From a checkpoint of a small mixture-of-experts model trained on Wikipedia.
Size: 12 layers, width 448, vocabulary 31770, 140M parameters.
Experts: 64 experts in each of 12 layers, 112 GeGLU neurons an expert.
Training: a variant of Adam for the experts, 1006M tokens, 21246 steps.
Below are experts of layer 4 (counted from 0) of a mixture-of-experts language model. Rows are named gate (a neuron's input weights, with its number), up (a neuron's input weights, with its number) and show model dimensions 224-335. Each number is 50 + 10 x the weight over its row's rms, rounded and kept within 0 to 99.
Before each expert's rows: a language model's description of what the expert responds to; "mostly gets" lists some tokens that are sent to it at least half of the time. This comes from a sample of Wikipedia text that the model never trained on.

# expert 34
What it handles: Personal name starts. First names and the opening pieces of surnames in lists and tables, such as John, Robert, Bos in Bosman, Wals in Walshe.
mostly gets: " Robert", " Bar", " John", " James", " Smith", " Thomas"
gate0:62 44 71 43 40 52 65 52 60 52 57 48 55 60 52 50 49 53 40 50 54 50 59 61 68 47 35 47 59 48 47 45 60 40 48 48 52 33 48 76 35 49 55 43 46 38 48 51 56 62 59 48 44 36 40 38 38 53 48 50 45 45 49 48 53 55 52 51 36 50 49 57 53 50 63 66 41 45 50 79 46 59 39 66 54 57 46 38 61 57 38 60 54 64 63 50 64 61 45 43 49 47 54 56 48 60 52 48 41 37 30 53
up0:46 44 44 56 41 54 49 50 49 47 45 52 76 66 56 42 34 40 35 56 60 45 53 49 60 42 82 46 49 54 55 58 55 58 51 58 45 66 57 28 37 45 53 52 55 62 46 43 65 38 49 50 34 34 54 64 56 52 72 52 26 59 60 63 47 35 62 53 51 60 60 43 37 44 68 50 57 52 61 39 56 47 52 47 41 60 47 55 57 51 71 46 53 28 43 62 52 53 33 52 38 56 62 40 62 37 53 41 47 38 54 42

# expert 36
What it handles: People and group nouns. Nouns for people, roles and groups after the or a, such as film, player, club, member, host, plus the preposition by.
mostly gets: " film", " player", " club", " number", " Man", " band"
gate0:43 33 55 63 66 34 45 67 47 64 73 45 47 56 33 57 46 49 50 50 58 47 72 62 46 23 55 56 37 57 50 28 72 54 51 46 50 46 34 51 60 30 60 27 52 33 57 63 51 23 64 62 49 29 58 57 78 58 68 63 43 43 63 47 39 56 38 51 58 41 56 56 53 53 53 57 65 47 45 38 40 46 51 32 57 56 45 47 54 37 45 36 61 42 36 52 63 54 70 57 61 55 39 42 36 62 61 55 44 59 51 47
up0:37 39 49 51 75 44 61 63 30 58 63 50 56 50 39 69 42 48 40 39 51 51 58 56 58 30 52 63 35 57 47 44 65 52 49 45 67 50 35 52 58 31 54 55 64 43 45 45 52 31 57 69 47 46 60 60 63 46 60 50 45 49 68 47 32 53 24 49 57 47 57 58 49 43 64 59 71 53 48 44 37 43 59 34 49 41 50 44 51 42 52 37 62 38 32 52 72 63 72 49 46 51 44 51 46 51 57 59 56 52 48 42

# expert 7
What it handles: Clause-linking function words. Connectives and verbs mid-sentence in sports and biography prose, such as as, that, by, which, when, including, played.
mostly gets: " they", " time", " when", " including", " while", " name"
gate0:55 24 36 44 58 62 36 52 68 52 61 53 54 56 46 40 49 35 47 55 53 45 69 49 64 54 62 34 70 53 47 58 50 57 38 65 70 64 47 41 49 57 62 41 65 40 60 54 50 41 35 47 53 45 57 60 47 66 43 42 45 53 56 60 45 33 56 43 54 62 54 54 45 45 39 54 63 62 24 45 60 44 37 54 45 43 52 40 55 43 50 48 49 51 61 38 61 70 35 71 42 67 37 39 58 52 44 58 54 66 67 44
up0:40 66 49 37 32 52 66 47 43 61 36 49 54 46 65 43 66 47 58 39 45 51 31 44 43 49 40 57 41 54 52 69 60 51 49 40 35 59 52 54 49 57 52 47 33 50 25 53 46 62 64 42 33 35 39 37 58 39 50 45 45 40 44 39 53 56 55 37 56 83 71 46 73 47 37 70 41 37 65 53 49 43 57 48 57 53 41 53 42 53 45 79 48 65 66 52 31 54 56 50 55 34 43 62 56 55 52 38 43 42 51 45

# expert 25
What it handles: Person names and roles. Given names, surname pieces and occupation words in biographies, such as John, David, player, coach, politician, plus longitude °W.
mostly gets: " John", " player", " David", "°W", "″W", " coach"
gate0:57 46 60 58 41 47 60 58 38 49 60 37 45 47 55 38 56 38 35 41 49 42 47 73 33 48 48 44 60 48 61 55 72 46 53 39 43 42 55 56 42 59 55 64 56 43 53 41 65 50 57 51 41 35 38 47 53 58 48 52 31 37 51 43 50 59 65 39 35 54 60 58 66 50 53 73 39 44 49 47 56 55 64 52 54 19 49 55 54 46 40 34 50 51 48 45 49 51 44 56 56 59 29 36 61 58 46 38 45 56 58 53
up0:54 51 44 38 42 64 51 47 58 47 44 69 40 51 52 65 51 42 56 41 50 66 57 42 66 56 52 53 49 54 49 58 57 43 58 38 59 46 72 54 63 56 53 51 44 56 48 57 39 48 59 59 49 54 45 50 54 51 52 46 77 54 51 51 36 53 33 63 70 49 55 43 54 48 51 41 36 47 47 50 35 40 39 60 54 53 48 47 51 44 39 40 50 44 48 59 51 44 40 33 38 41 71 52 54 53 54 57 54 60 48 47